Weights of a small mixture-of-experts language model, trained from scratch on English Wikipedia: 128 experts in each of 14 layers.
Below are experts of layer 11 (counted from 0) of a mixture-of-experts language model. Rows are named router (the router's row for the expert), up (a neuron's input weights, with its number) and show model dimensions 0-159. Each number is 128 + 24 x the weight over its row's rms, rounded and kept within 0 to 255.
Before each expert's rows: a language model's description of what the expert responds to. This comes from a sample of Wikipedia text that the model never trained on.

# expert 40
What it handles: Second-syllable name pieces. The piece right after a capital initial in surnames and place names (Wigan, Bustos, Bigard), often in sports rosters and cast lists.
router [133 122 121  96 147 140  74 173 135 144 149 134 136 121 127 124 151  78 125 119 140 147  52 155 126 160  87 148 135 106 103 148 110 156 117 114  95  93 126 147 137 142 142 113  96 116 168 110 146 172 129 142 121  84 105 126 178 149 159 117 125  97 124 128 140  92 139 158 117 135 119 103 136 105 147  91 154 137 101 135 154  97 127 115 161 142 134 167  80 139 133 158 158 157 159 116 127 128 124  68 129 131 111 103  97 132 149 139 147 138 167 123 136 142 150  92 149 123 113 148 119 145 105  93 108 136 131  91  95 128 135 135 148 165 141 140  82 146 165 107 157  99 123 121 136 150 126 103 177 129 103  66 126 145 129 125 113 145 135 149]
up3 [140 152 131 133 119 128  68 120 126 112 127  80 161 123 122 147 157 129 115 129 144 138 108 124 125 138 118 125 102 141 122 112 137 161 115 110 115 115 126 106 116 178 153 100 116  86 133  92  86 137 122 179 157  95  75 125 120 139 190 142 174 100 107 132 111  88 151 118 146 122 125 112 157 143 135 152 128 116  87 126  80  97 114 124 170 146 122 148 153 161 137 111 127  74 140 123 152 152 128 140 154 126 177 136 151 147 115 167 125 149 133 144 131 125 166 116 105 123 100 101 162 128 109 148 102 103 155 129 119 155 103 129 104 154 151 159  83 152 142  91 133 177 151 165 102 131 132 152 159 117  98 130 126 134 130  81  91 108 112 108]
up4 [ 94 148 134 100 152 143 143 154 124 114  76 146 111 124 138 131 105  92 132 127 169 129 102 107 151 108 192 137 121 124 152 152 109 140 124 157 117 133 118 112 118 130 114 109 155 127 161 183 122 152  92 126 151 160 156 117  96  73 157 119  83 145 146  95  92 129 106 152 115 114 148 110  97 132 142  93 100 133 117  84 124 118 141 124 136 129 104 120 115  90 123 175 130 161 142 147 134 138 134 120 177 176 119 109 115 150 137 103 105 149 153 101 129 135 134  97 119  92  94 117 137 121 142 160 106 128 104 120 155 107  55 133 160 142 149 173  99  98 139 131 121 154 121 121 135 102 111 122 159 182 114 101 146 133 147 125 133 165 167 149]
up5 [148 105 132 137  89 124 103 105 160 140 124 124 143 128 144 142 146 132 148 158 133 146 122 107 160 132 124 139  92 160 122 134 112 122  99 136 104  92 113 125 129 108 103 143 142 160 150  99 140 144 156 155 127 105 112  85 187 172 205 126  88 134 118 141 105 115 143 123  84 151 115 123 104 135 145 116 141 151 111 145 115 111 158 157 162 146 101 165 114 136 142 153 119 140 137 107  89  99 114 127 125  94 127 128 107  92 137 160  98 149 149 118 153 129 132 117 100  79 158  58 150 148 143 109 105 143 111 130  91 117 114 170 130 138  92 140 151 123 190 120  82 160  78 127 126 137 147 146 165 141 105 111 109 117 113  99 152 153 116 139]
up6 [101 127 131  95 149 113 123 195 151 102 141 168 163 119 127 157 126 119 150 139 136 151  93 108 129 110  91 134 137 107 107 143 109 114 147 110 137 150  93 155  95 119  91  81 119 155 161 129 159 156 128 171 138 145 139 135 143 112 163 125 112 107 136 115  77  84 118  85 101 103 104 115 106 130 113  99 132 141  88 132 183 115 129 115 105 112 152 161 137 121 140 156 135 137 128 118 150  88 124 111 130 129 135 110 119 123 108 122 146 133 126 187 167 137 171 134 134  88 134 144 126 171 169  91 145 121  99 132 132 131 168 109 137 126 162 140 131 160  97 146 108 124 141 115  71  94 124 110 156 141 137 103 160 156 112 101 106 144  99 171]
up7 [135 130 100 118 110 120 106 119 121 125  96 126 179 114 151 132 179 139 126 130 151 185 118 151 131 108 110  92 149 148 140  87 119 115 133  94  86  92 119  67 107 115 113 109 157 116 160 103 113 177 127 167 147 112 103  92 143 143 204 107 137 118 144 175  89 133 140 113 162 113 134 138 128 116 140 147 107 155 140 111 112  82  91 105 102 151 109 144  98 124 116 153 148 114 136 105 112 137 148 136 144 146 120 144 156 121 138 121 189 129 110 113 162 191 148 120 147  88 122 117 114 168 142 121 142 119  99 119 158 102  96 112 114 140 137 139  81 135 168 138 159 144 144 139 119 104 140 121 106 141 115  98 132 151 136 131 116 106 138 138]

# expert 15
What it handles: Word-start stems. Opening stems of common words and letters after a prefix, such as impro, includ, increas, per-j-ury, benev-ol-ent, often in music articles.
router [ 80 114 113 114 162 107 158 101 133 113 121 133 114 153 124 128 146 113 176 128 170 147 183 103 123 120 116 142 116 142  77 129 113 124 148 140 121 156 105 128 133  88 130 123 102  82 117 164  96 107 145 119 158 144  54  99 162 122 100 163 116 126 107 137 135 161 108 126  89 118 117 110 135  97 126 107 112 109 148 126 174 129 134 141 152 143 138 118 154 108 101 118 140 149 114 142 146 130 146 139 113  98 103 103 191 129 130 162 130 107 167 143 135 125 141 146 153 117 119 153  72 156 104 109 167 126 182 125 126  72  85 132 125 116 154 112 101 150  98 166 140 149 155  91 140 119 150 163 124 124 149 136 115 152 148 101 113 100 129 116]
up1 [134 154 172 101 121 109 150 108 146  81 107 136 116 106 152 106 126 123 131 123  72 166 141 102 152 147 130 140 116  92  52 112 155 147  94 103 138 148 110  68 120  91 153 142 122 157 105 152 143 105 125 101 121 130  96  92 140  80 156 140 126 155 168 155 144 143 141 112 127 131  97 140 120 158 114 142 124 125 103 164 157  68 177 159 153 130 115 141 150 111 118 163  76 153 111 151 113 133 110 135  97 150 100 133 157 136 168 104  91 134 119 156 139 101 114 151 148 105 128 145 116 149 115  95 133 131 153 153 154  98 145 142 100 100 126 116 125 138 163 136 129 152 110 141 135 117 171 106 106 139 132 142 132 108 138 111 140 118 164 149]
up2 [ 90 127 112 153 124 123 162 117  99 146 102 152 202 132 122 125 140 160 159 142 127 139 139 136 133 120 103 160 123 152  96  71 124 106 108 149 158 144 168 113 125 121 110 131 103  88  74 135 157 120 129 159 160 136 104  99  99 160 101 163 119 140 122 115 145 126 145 128 118 135 143  98 125 131 121 124  87 114  96 206 140 135 141 140 146 130 100 146 159 135 110  97  97 119 154 114 156  98  87 153 126 117 175 155 133 109 129 113  94 129 153 121 148 151 143 116 123 137 116 135  88 134 114 114 114 110 134 128 131  97  69 116 144 104 170 122 115 145 101 148 109 129 142 108 151 150 157 138 125 179 139 133 170 132 102 125  90  98  90 166]
up3 [120 114 121 144 134 113 143 113 137  81 100 103 130 115 104  87 135 144 138  82 163 122 110 160 138  85  93 128 149 138 104  82 114 143 132  83 151 137 143 106 154 135 124  93  95  98 124 118 177 112 147 155 127 147 114 131 108 167 136 170 153 106 135 139 114 154 131 141 111 104  93 132 142 129 173 161 144 120  87 166 125 123 131 163 119 119 119 131 158 130 138 148 123 207 146 153 154 139 101 130 141 143 151 126 147  98 163 172 130 101 127 106 142 181 171 123 126 152  97 107 150 136 152 124 132 122 110 115 160  96  92  88  95 123 119 150 121 125  95 154 135 116  83 129 120 104 157 153 131 161  98 110 106 148 101 150 105  96 108 142]
up4 [ 98 144 138 132 137  85 100 107 150  98 112 119 101 124 146  93 164 114 137 128 145 146 132 136  96  67 118 125 151 133 107 118  73  73 134 115 127 154 110 105 132 116 168  98 114 132 161 160 151 119 126 117 155 118 137 109  89 142 163 169 152 134 125 108  91 180 106 132 124  84 105  92 121  99 148 107 152 115 101 156 122 130 149 140 156 122 115 138 163  87 124 131 120 114 145 115 143 131 154 119 127 122 134  90 172 129 126 130 139 158 130 135 137 130 135 159 144 139  94 121 148 156  73 132 165  89 136 121 171 105  72 151 132 143 150 143 109  86 152 167 118 137 142  88 144  94 149 141 120 127 178 155 158 139 169 147 131 110 127 134]
up5 [134 139 124 170 120 117 126  90 159 168 114 130 128 128 123 116 134 143 155 127 103 132 117 115 124  94 138 145 151 141 124 106  94 114 137 139 119 136 100 104 123  96 150 193 112 155  71 193 123 126 153 105 154 124 122  89 130 138 142 109 125 115 100 138 125 113 150 141 135 129  92 117 105 161 127 126 143  83 135 146 103  73  87 114 163 127 140 137 160 140 163 149 156  95 118 153  95  90 138 129 131 110 142 115 140 150 107 124 165 183 168 110 142 109 156 123 132  71 117 113 109 124 113 128 166 135 123 132  93  87 118 164 184 138 144 141 140 163 144  99 116 113 127 162 139 125 180 129 152 112 131 119 102 152 126 115  83 132  80 116]

# expert 62
What it handles: Surname opening syllables. Opening syllable of personal surnames or given names after a first name, often Slavic, Italian or Japanese: Marić, Donato, Katagiri, Marqués.
router [137 108 118 142 182 170  97 148 130 141 105 124 155 111 149 144 114  79 147 128 152  91 129  96 183 103 164 143 124 120 109 130 115 140  94 155 123 113 124 151 119 159 106  87 139 117 141 141  89 117 157 172  85 137 165 132  80  99 140 167  93 156 110 126 131 146 174 125 117 136 165 101 155 138 156 108 118 141 130 115 111 135 125 155 123 106 145 139  92 168 114 122 139  92 138 116  97 121 160 149 126 134 123 167 109 103 127  89 181 153 153 105 150 120 126 147 150 116  98 148 127 121 149 149 111 181  48 136 134 110 142 113 124 104 147 105 134 116 127 111 125 105 142 141 130 127 119 185 163 123 123 137 106 128 153 128 132 126 107 163]
up2 [ 92 148 101 161 115 114 129 132 120 178  90 120 116 101 143 122 104 144 132 131 133 103 155 145 143 107 165 108 135 163 134 130 171  97 112 118 106  96 173 123 142 185 129 115 115  98 157 129 109 123 116 132  83 125 115 126 134  98 122 136  99 136 132 105  97 140 160  79 123 145 137 125 126 172 111 156 124 158  88 127 128 166 167 129  88 110 136 151 127 125 132 121 103  89 137 137 117 119 133 128 122 151 116 136  97 158 100 148 157 144 126 143 134 107 174 111 113 138  85 102 122 111 108 123 135 145 135 113 160 126 154 124 134 119  94  91 147 145 151  98  91  99 139 167 150  87 108 161 147 170 182 132 118 177 114 189 109 156 105  97]
up3 [ 90 129 109 144 124 142 130 157 147 123  95 136 165 140 143  93 102 103 132 144 126 105 122  87 115 144  75 140 134 121 127  93  92 137 163 107  85 137 120 141 122 133 178 155 152 132 140 146 131  92  90 124 126 131 155 143 133 134 153 151 134 162 139 127 152 136  98  98  99 116 192 174 143 120 163  90 113 142 152 110 123 143 164 114 119 128 192  94 100 102 104 155 128 154 132  94 133 121 169 153  89 151 129 114 120 105 115 140 119 120 147 110 173  78 122 173 166 151 118 136 101 103 100 142 140 142  93 123 102 102 135 100 149 130  81 174 122 134 127 115 145 134 122 139 162 174 134 139 113 109 119 126 131  85 140 151 113 116 100 114]
up4 [104 146 149 118 127 123 145 109 163 135 133 139 118 111 137 123  99 139 157 183 134  98 154  88 115 147 160 109 116 122 106 114 106 136  84 114 160 143 125  86  78 123  94 132 148 107 125 139  93 112 133 122 179 101 120 124 160 100 156 163 140 138 137 142 125 169 138 127 133 134 126 122 181 143 112 131  87 107 124 113 114 111 132 160 129  84 183 196 135 116 145 132 146 142 132 129 140 147 125 156  79 120 119 118 102 128 148 130 138 145 162 153 166 106 115 119 112 134 133  91 150 126 106 142 133 130 106 162  82 150 134 144 129 129 117  89  94 115 128 130  70  78 102 138 146 163 143 126 106 183 132 142  93 115 145 154 131  72 113 147]
up5 [136 136 120 117 189 136 120 146 119  98 120 100 115 114 153 151 130 164 150 103 132  85 155 154 190 156 141 150 133 151 119 104 151 101 128 164 126 127 104 119  95 138 123 105 116  98  86 101 143 158  84 181 106 147 168 113 116 158 143 123 133 127 146 142 129 177 137 128 129  73 123 124 130 114  74 180  94 104  78 120 117 120 127 155 120 132 117 101 138 159 131 167 136  89 127 150 118 122 139 168 129 146 125 124 121 135 137 100 145 114 145 149 158 138 145 168 110  86 119 117 136 132 103 110  92 135  71  94 122  91 130 138 129 120 144 155 101 164 169  98 125 142 119 114 150  96 128 104 150 124 114 150 143 107 111 131 117 135  95 171]
up6 [133 117 119 162 138 148 134 128 157  94 114  56 110 100 112 169 173 124 134 121 152 114 131 139 130 135 130 128 142 120 144  92 133 103 103 121 153 147 166 153 104 157 113 116 149  83 125 101 142 127 167 165 161 126 115 101 118 167 135 112 133 162 131 116 138 116 135 100 150 174 161 140 117 122  85 125 140 118 125 162 130 120 168  82  89  58 133 160  84 152 157 124 121  96 153 112 124 127 125 118  98 113 127 132 128 112 163 126 149 141 150 100 144 171 148 111 110 135 124  98  72 135 110 111 117  81 128  81 114 131 106 148 141 158  98 100 152 128 157 160 144 122 140 101 101 105 149 107 123 128 121 178 133 124 161 143 133 132 116 169]

# expert 37
What it handles: Word-initial fragments. First pieces of words split into parts, often in music chart text, e.g. "ch|art", "at|mosphere", "writ", "pain", "adap".
router [145 138 130 133 171 126 139 112 123  82 146  91 118 119 165 136 114  65 175 100 125 114 137 112 161  87 117 164 130 144 135 165 158 166 145  80 104 150 146 182 136 145 122 147 115 124 149 173 118 127 127 100  97 143 130 132 153 120 120 123 105 135 112 113  87 124  93 164  55 161 102 103 100  94 104 143 132 139 110 156 120 118 139 129 149 138 160 103 118 166 121 124 150 101 143 137  92 128 117 109 128 169 153 107 142 131 123 146  83 129 158 113 135 104 139 132 146  92 123 150 104 133 134 127 112 125 105 107 113 112 108 120 159 135 144 119 147 126  95 161 192 138 141 104 110  72 124 145 144 114 148  86 125  97 124 122  98 107 105 142]
up0 [130 124  90 150 135 101 151 113 126 104 154 129 113 111 136 189 105 123  98 106 112 116 133 111 154  67 106 154 125 175 113 108 150 144  87 114 136 194 111 131 143 172 108 201 140 112 119 143 158 104 102  98 132 114 130 117 154 123 129  83 143 151 138  92 148 163 140 132  93 127 124 117 128 143 157 163 124 120 143 176  90 117 142 126  96 127  93 143 143 142  97 136 140 116 136 167 114 116 116 135 150 125 130 155 128 137  91  86 103 139 120 132 122 127  84 175 145 152  83 110 158 131 116 113 124 117 101 155  87  99 153 122 167 136 127 121 134 132 124 118 151 120 165 160 130 127 138 164 132 148 181 117 116 126  84 113  96 123 113 125]
up1 [ 97 122 118 126 181 136 142 140 113 103 122 129 103 137 174 124 155 129 162 150  95 100 123 148 118  93 112 138 157 121 157 120 119 111 132 126 114 136 127 125 129 112 100 130 128 109 135 136 125 156 144 138 139 120 126 135 136 113 181 106 102 110  91 125  80 163 108 133 126 152 114  77 127 136 147 124  87  93 102 161  78 115 129 105 131 109 125 102 134 129 131 124 160 127  99 120 131 131 115 107 179 164 114 124 157 131 124 134 105 160 151 112 144 181 130 111 170 135  95 120 134 203 156 128 117 118  71  99 144 154  90 179 141 149 158 108 107 141 155 137 135 171 173 125 110  97 115  95 141 163 164 115  85 124 147 152  83 129 124 113]
up2 [162 167 145 112 174 165 136 156 150  82 147 151 136 120 134 132 146  78 150 110 118  77 137 104 177  78 156 132 100 142 123 117 101 121 141  73 132 139 104 131 120 131 118 157 129 131 104 133 102 107 170 102 133 147 138 152  88 142 131 124 154 127 138 134 111 127 169 101 112 122 135 112 123  79 138 111 107 131 119 153 172 101 155 160 148 113 182  96 142  96 117 161 133 151 159 108 114  96 126 147  89 133 125  97 136 123 155 109 146 104 153 157 152 139  98 119 136 122 104 109  99  94 130 114 109 109 116  85 150  84 143 152 119 117 142 129 165 158 132 152 123 133 157 179 139  89 138 139  96 135 151 161 138 117 112  85 125 122 105 134]
up3 [137 139 136 128 139 126 171  84 134 140 116 100 195 105 125 123 131 137 131 132 139  88 120 134 132 117 103 112 135 135 136 123 148  94 100 103 115 131 126 139 121 115 148 163  90 110 147 126 177  88  93  94 143 120 145 148 116 124 119 127  91 122 117 115 122 129 105 135 105 136 142 124 131 166 134 115 121 116 132 187  61  93 131 137 121 113 109 134  98 181 144 151 131 127  74 154 139 169 151 127 143 150 151 111 127 122 140 127 112 134 156  93 176 142 107 173 126  91  72 125 136 109 146 177 105 137 104 137 115 146 101 113 119 155 115 143  96 131  95 177 157 176 156 119 120 167 125 129  98  93 181 118 119 128 123  91 141 143 146 149]
up4 [141 122 161 126 106 154 105 142 115  71 126 128  64 111 172  87 150  76 136 142  82 119 147 125 161 131 106 118 139 112 114 144 102 138 125 132 117  88 113 106  81 138 150 147 112 117 129 132 118 113 158  96 129 125  91 121 129 127 151 135 147 144 158 162 147 119 177 126 138 129 140  89  99 137 149 130 123 104  94 160 118 128 126 118 165 135 146 147 120  89 118 168 152 102 135 124 117 185 119 162 133 152 138 144 129 104 129 116 115 107  88 130 174 116 103 152 147 118 104 128 135 132 124  91 143 169 139 114 143 137 119 156 109 189 110 115 108 167 163 160 136  83 132 165 137  96 150 145 116 153 153  56 136 126 116 112 117 152 118 133]

# expert 56
What it handles: Surname first syllables. First capital syllable of surnames and places after a first name or country code, in tennis and sports result tables: Pereira, Zuleta, Zaitseva.
router [135 137 148 131 181 119 112 132 160 162 124 133 141  74 206 148 149 126 171 102 157 133  88 138 139  86 145  97 117 128 131 167 114 134  99 158 105  97 115 153 124 133 136 107 148 122 126 118  86 106 128 135 160 118 140 142  88 135 135 207 159 150 106 126 115 159 122 140 143 129 162 117 123 126 134 143 143 119  95 113 142  89 125 110 149 115 148 154  97 188 117  93 149 101 104 132 163 140 100 133 127 120 109 149 103 105 139 146 103 119 103 129 119 140 102 108 177 117 111 124 126  67 129 150 139 131 120  75 125  88 160 126 119 128 150 107 121 109 160 109 125 159 150 137 171 135 121 147 136 126 123 151 150 128 153 128 102 157 160 142]
up4 [164 146 113 146 162 126 144 116 116 148 110 101 151 153 153 123 137  96 135 122  84 134 164 120 121 149 160 129  93 122 131 160 135 100  82 114 100 139 113 134  91 135  97 122 158  92 142 136 153 115 162 158 125 107 107 127 101 104 127 170 164 157  94 123 122 106 142  82 152 137 164  71 139  95 107 143 121  82  96 109 136  88 148 148 130 153 149 126 133 148 136 141 161 106 110 124 172 144 102 152 116 115  83 141  77  86 118 115 119 126  96 184 127 167 125 130 126 136 135 170 127 116 125 154 112  80 115 141 116 181 121 131 177 121 176 101 134 132 127 113 132 132 137 118 140  95 153 129 153 169 116 104 150 139 132 146 108 123 108 111]
up5 [ 79 138 124 148 141 110 113 143 144 109  96 120 126 135 142 160 159  98 108 109 106 144 106 123 146 107 144 148 135 149 161 124 145 106 112 144  93 103 143 157 105 125  92  91 127  77 123 122 125  90 156 126 130  95 121 144 138  89 152 133 134 136 151 137 103 154 116  91 103  96 147 120 118 118 111 122 131 110 136 140 123 136 121 148  90 122 101 122  98 162 144 118 101 124  91 114 118 106 112 162 105 153 153 119 155 122 128 180  91 115 166  93 139 112 131 121 122 112 123 115 173 162 127 112 135 113 164 132 131 125 138 139 101 148 152 151 154  93 162 117 159 152 158 137 207 104 126  68 176 112 132 155  92 152 146 124 147 189 178 138]
up6 [154 104 148 136 129  92 102 172  81 175 138 123 109 132 117 144 130 152 116 144  96 143 110 108 101  66 104 121 110 122 137 139 153 112 106  90 100 145 145 125 138 129 119 122 116 142 113 108 140 133 156 139 134 119  69 179 123  98 195 145 117 131 118 148 159 161 118 112 115 128 126 143 159 106 111 137 149 128 103  96 111 140  85 103 122 143 121 132 103 138 135 138 163 142 133 141 173 138  91 122 159 141 103 106 157 133 117  73 108 164 122 163 118 124 146 138 149 101 120 110 174 108 100 146 125 136 161 114 190 118  98  86 118 137 132 121 126 150 117 134 127 103 139 163 111 124  94 188  86 139 132 117 156 133 153 127 107 121 157 173]
up7 [135 142 121 112 147 123 135 135  95 114 156  61 138  89  82 172 121 147 115 127 166 116  70 129 135  96 151 125 149 110 127 124 107 167 145 129 128 133 128 153  84  61  94 118 137 122 112 147  74 145 101  74 146 110 106 145 125 145 158 123 114 170  96  85 120 131 106 145 156 174 123  92  93 125  92 141 130 131 105 124 175 150  97 134 140  89 107 158 118  91 135 131 136 121 135 144 188 132 114 153 129 124 143  96 131 140 150 118 133 139 143 151 128 130 129 115 128 128 102 147 145 145 155 131 133 148  94 157 148 134 190 155 115 124 118 117 136  97 107 138 123 146  99 140  93 156 157 135 132 136 143 126 127 165 121 135 142 123 135 178]
up8 [107 124 120 169 117 137 133 118 136 124 130  99 120 121 128  86 117 150 170 166 118 141 147 131 116  82 123 193 112 136 125 133 144 125 108 129 142 139 136  92 146 141 107 110 166 126  39 108 135 127 132 141 172 159  95 128 122 118  98 143 142 152 167 160 136 111 102  89 129 122 162 134 117 129 164 142 107 121 100 168 128 113 131 154 130 133 141 110 144 111 137  96 107  99 137 134 103  73  93 150 127 113 145 116 164 111 117 111 162 138 122  94 161  79 125 157 148 115 151 134 145 117 126 144  93 168  84 136 124 112 101 121  97 141 135 134 118 105 163  85  92 121 121 115 167 154 155 134 140 176 128 147 130 142 144 120 159 175 100  88]

# expert 61
What it handles: Places, directions, word stems. Compass words, place and park terms, coordinates, and word-internal stems, e.g. "south|western", "Av|ail|able", "Cinc|inn|ati", "Play".
router [138 113 165 163 129 107 120  61 120 125 116 151 132 144 165 157 134 139 159 107  85  95 150 101  77 165  79 121 109  95 130 104 108 108 143 104 108 195 148 145 105 106 132 125 133 187 149 155 152 130 138 112 121 174 129 133 103 167 130 166  80 115 113 186 123 136 165 115 138 154  73 156 162 139 147 152 164 117 143  89 157  85 113  86 172 110 137 132 108 157 124 160 129  95 145 142 124 106 117 111 130 154 114 135 156 115 118 150 127 120 110 125 125 146 114 138 122 114 166 127 129 103  84 137 118 125 143 135 146 164 138 122 127 128 171 133 120 150 122 143 129 129 140 137 116 146 137 131 122 127 116 133 115 108 160 126  93 113  98 149]
up2 [139 124 116 133 138 112 168 103 102 119  79  99 148 146 137  91 186 158 169 124 115 147 146 153  75 121 113 138 159  83 138 152 171 171 138 150 135 166  98  94 113 124 106 128 145 146 143 124 140 113  73  61 122 140  83 106 155 149 179 149 121 107 121 172  98 109 131 137 102 167 120 108 152 140 135 164 138 108 115  93 132 107 132 146 127 122 148 143 132 159 168 131  86 154  97 114 107 113 139 151 125 132 119 123 133 126 114 153 116 129  90 158 104 148 120 141 101 105 113 146 148  90 128 109 151 159 137 141 135 138 135 107 122  94 120 131  93  99 132 125 114 106 141 146 142 124 129  75 138 153 108 159 126 163 166 126  89 126 147 119]
up3 [104 123 108 116 182 138 152  77 101 129  68 120 160 146 154 166 142 112 173  95 155 131 160 137 121 124 101  95 141 118 134 154  95 107 114 108 115 121 117 121 107 150 132 116 115 160 110 126 119 148 108 106 114 125  82 123 147 133 123 163  99  92 103 119 131 104 145 133 113 115  86  83 136 109 143 135 151 116 136 134 133 151 136 138 145 143  96 147 158 126 105 110 143 104 106 141 147 115 141 157 142 141 151 144 144 123 126 163 111 104 152 125 141 139  97 116 125 161 158  94 143 135  80 143 164 188 132 126 153 168 164 124 128  83 137 136  87 131 133 194 138 164 113 127 111 148 148 167 116 167 149 129  79 111 108  95  89  99 106 142]
up4 [ 88 153 162 177 144 124 132  90 113 101 137  89 143 113 179 140 128  93 144 139 189 134 154 150 115 162 112 131 122 139 147 114 127 100 121 118 158 144 119 132 157 147 137 157 154 156 117 132 147 150  83 157 122  99 153 150 120 116  82 148  96 101 137  95  90 121 153 157 120 162  83 130 120 125 146 146 112 126 114  99  89  91 135 132 121 168  92 109 112 142 134 130 142 122 154 143 117 124 136 121 146 136 157 107 137 132 128 120 127 138 164 113 161 109 128 140  53 148 113 113 167  90 111 135 130 101 119 128 127 154 104 127 114 127 103 132  91 116 150 126  98 181 137 122 122 143 116 107 155 130 120 165  95 121 188 102  93 161  88 112]
up5 [123 131 119 128 119  95 125 136 105 125  70 123 133 137  95 137 118 152 100 105 145 130 158 123  94 110  98 102  88 134 133 105 160 136 141 140 120 160 147 128  99 145 149 159 132 124 108 175 136 147 175 139 120 131 152  66 127 133  60 125 169 138 131 136 102 134 129  94 116 142 155 149  97 176 165 142 106 153 138  81 119 119  94 109 150 121 116 120 104 151 163 137 164 136 144 111 147  94  98 151 121 115 178 131 173 115 158 113 147 165 115 154 128 127 154 107 100 135 144 137 158 130 107 172  96  88  99 121 124 149 120 172 139 137 133 128 159 133 116 120  83 134 103 140 128 161 118 133 136 139 157  96 128 123 153  98 130  90 103  76]
up6 [113 110 109 144 101 144 128 131 109 101  48 130 110 143  98 146 117 127 132 121 119 127 111 134 131 109  91 133 165 109 106 143 109 151 164 121 120 136 128 153 174 125 106 128 138 182 138  93 131 147 135  95  95 138 120 120 123 139 154 167  88 114 161 152 140 153 166 142 108 121 122 116 178 156 134 140 100 117 100 139 152  80  75 124 117  97 135 165 139 110 117 159  99 141 125 140 136 159 107 161 107 154 123 147 173 109 123  80 107 104  90  65 135 151 159 122 127 112 142 108 146  98 132 120 158 149 138 138 123 164 144 149  93 122 133 177  92 112 163 161 161 152 135 130 142 148 105 122 114 138  99 126 118 127  82 124 121 116 159 153]

# expert 46
What it handles: Verb stems before suffixes. Latin-derived verb stems awaiting endings like -ing or -ed (produc, organiz, meas, particip), especially ac in evacuate and accompany.
router [161 111 124 157 144 150 103  96 114 103 147 121 124 103 184 137 115 166 125 122 150 121 146 102 141 146 166 123 122 153 105 173 160 156 134 139 146 119 193 146 101 146 119  74 143 107 117 126 133 163 153 115 131 169  94 192 128 114 145 167 112 157 112 123 103 139  90 115 111 169 144 111 145 138 181  89 128 114 147 113 142 132 115 107  97 163 168 142  86 118 132 129 149 100 175 158  90 129  81 144 146 136 136 137 131 130 113 135  99 168 150 137 127 136 115 129 131 133 118 155 125 134  93 113 143 125  98 139 140 118 160 112 114 101 170 139 109 136  62 128 167 120 111 135 108 109 159 109 105 118 145 122 108 131 131 116 170 121 137 150]
up1 [ 84 145  95 170 151 113 112 122 124 106 154  88 166 134 155 108 119 148 149  92 128 123 143 148 167  92 118 119 114 172 142 166 109 116 144  88 108  98 164 114 123 113 124 132 130  86 116 131 163 165 157  98 122 130  97 126 156 134 136 119 142 106 126 156 118 113 105 117 140 137 158 127 156 122 171 154 117 127 169 118 152 135 132 122  63 120 174 156 103 138 163 132 133  96 117 108 170 123 127 129 110  89 115 130 136 155 116 102 137 125 151 120 129 156 151  96  95 116 131  78 153 152 158 119 122 128  95 114 129  73 127 106 112 108 119 116 135 168 147 132 132 150 129 145  90 161 152  83  82 179 128 164 134 115 160  91 119 108 129 143]
up2 [ 92 153 105 136 157 128  93 105 109  70 140 120 120 130 151  93 134 131 154 157 152 151 164 173 125 155 123  66 154 155 128 148  99 120 131  96 150 124  99 137 130 150 105 139 127  72 115 129 139 106 147  88 180 139 149 115 154 133 153 148 164 149  98 125 140 137  99 119 143 127 110 135 120 119 137 162 131 115 114 152 100 126 131 114  97 155 177 162 117 105 106 122 135 140 108 134 169 113  93 116 154 157 121 109 150  79 119 116  61  88 132 150 137 155 131 120  91 128 121 112 187 129 140 106 113 129  96 192 130 133 116 128 131 117 132 104 105 122  91 129 160 141 137 123  98 139 162 119  95 127 131 142 159 128 136 177 116 108 134 124]
up3 [154 128 142 125 126 142 153 128 117  76 138 115 148 103 141 149 152 138 133 132 146 118 143 146 150 158 117 198 120 150 139  92 105 150 152 131 145 143 136 161 120 146 141  93 111  93 114 133 114 144 140 115 125 128 119 142 155 115 186 168 127 169 105 110 125 103  91 142 137 165 151 111 161 115 154  75 148 168 168 148 124  68 111 128  98  96 123 132 159 110 157  83  94 104 132 117  96 125  84 124 121 127 169  91 146 112  99 122 103 152 159  99 139  91 110 120  93 123 184 128 141 129  98 146 136 155 125 142 135  79 139 114  75 115 112 109 116 123 109 144 108 135 153 145 157 113 145 120 110 111 165 134 102 116 141 129 130 100 155  99]
up4 [117  93  89 146  87 116 138 148 149  67 169 123 144 108 135 159 167 112 139  96 138 149 124 121 153 148 153 163 113 148 140 159  61 129 149 122  83 110  94 172 126 134 124 115 167 156  87 128  94 132 126 112  98 136  88 136 129 128 146 122  75  76 118 111 117 167 141 116 115 169 134 136 141 108 123 132 160 158 141 146 149 115 145  99 126 173 117 149 141 113 137 133 102 104 107 149 126  94 107 142 121 142 100 110 147 143 123 148 115  93 119 141 148 103 156 129 138 110 159 120 143 169  78 130 124 178 125 146 140 171 153 102 134 102  59 158 122 111 130 114 161 127 107 124 112 101 122 158 134 143 133 139 127 103 143 111 134 145 142 129]
up5 [105 116 121 149 121 115 107 114 144 130  95 126 145 154 152 126 124 132 147 121 158 125 157 102 152 108 156  63 130 151 159 129 142 137 151 104 152 101 103 121 109 138  96 129  83 102 130 131 143 123 135 152 107 167 138 115  92 144 147 136 103 101 155 116 132 144 115 117 123 145 107 128  96 177 140 138 120 177 194 134 125 122 110 134  96 135 145 145  90 137 153 170 121 112 185 122  94 135  97 100 105 134 138 149 105 126 109 130 116 157  95 136 108 161 125 175 109 158 115 145 126 140  94 140 170 115  91 169 133 154  88 125 147 113 129 146  83 145  83 139 122  90 108 143 183 127 139 143  83 142 112 151 116 180 126  93 115  98 131 104]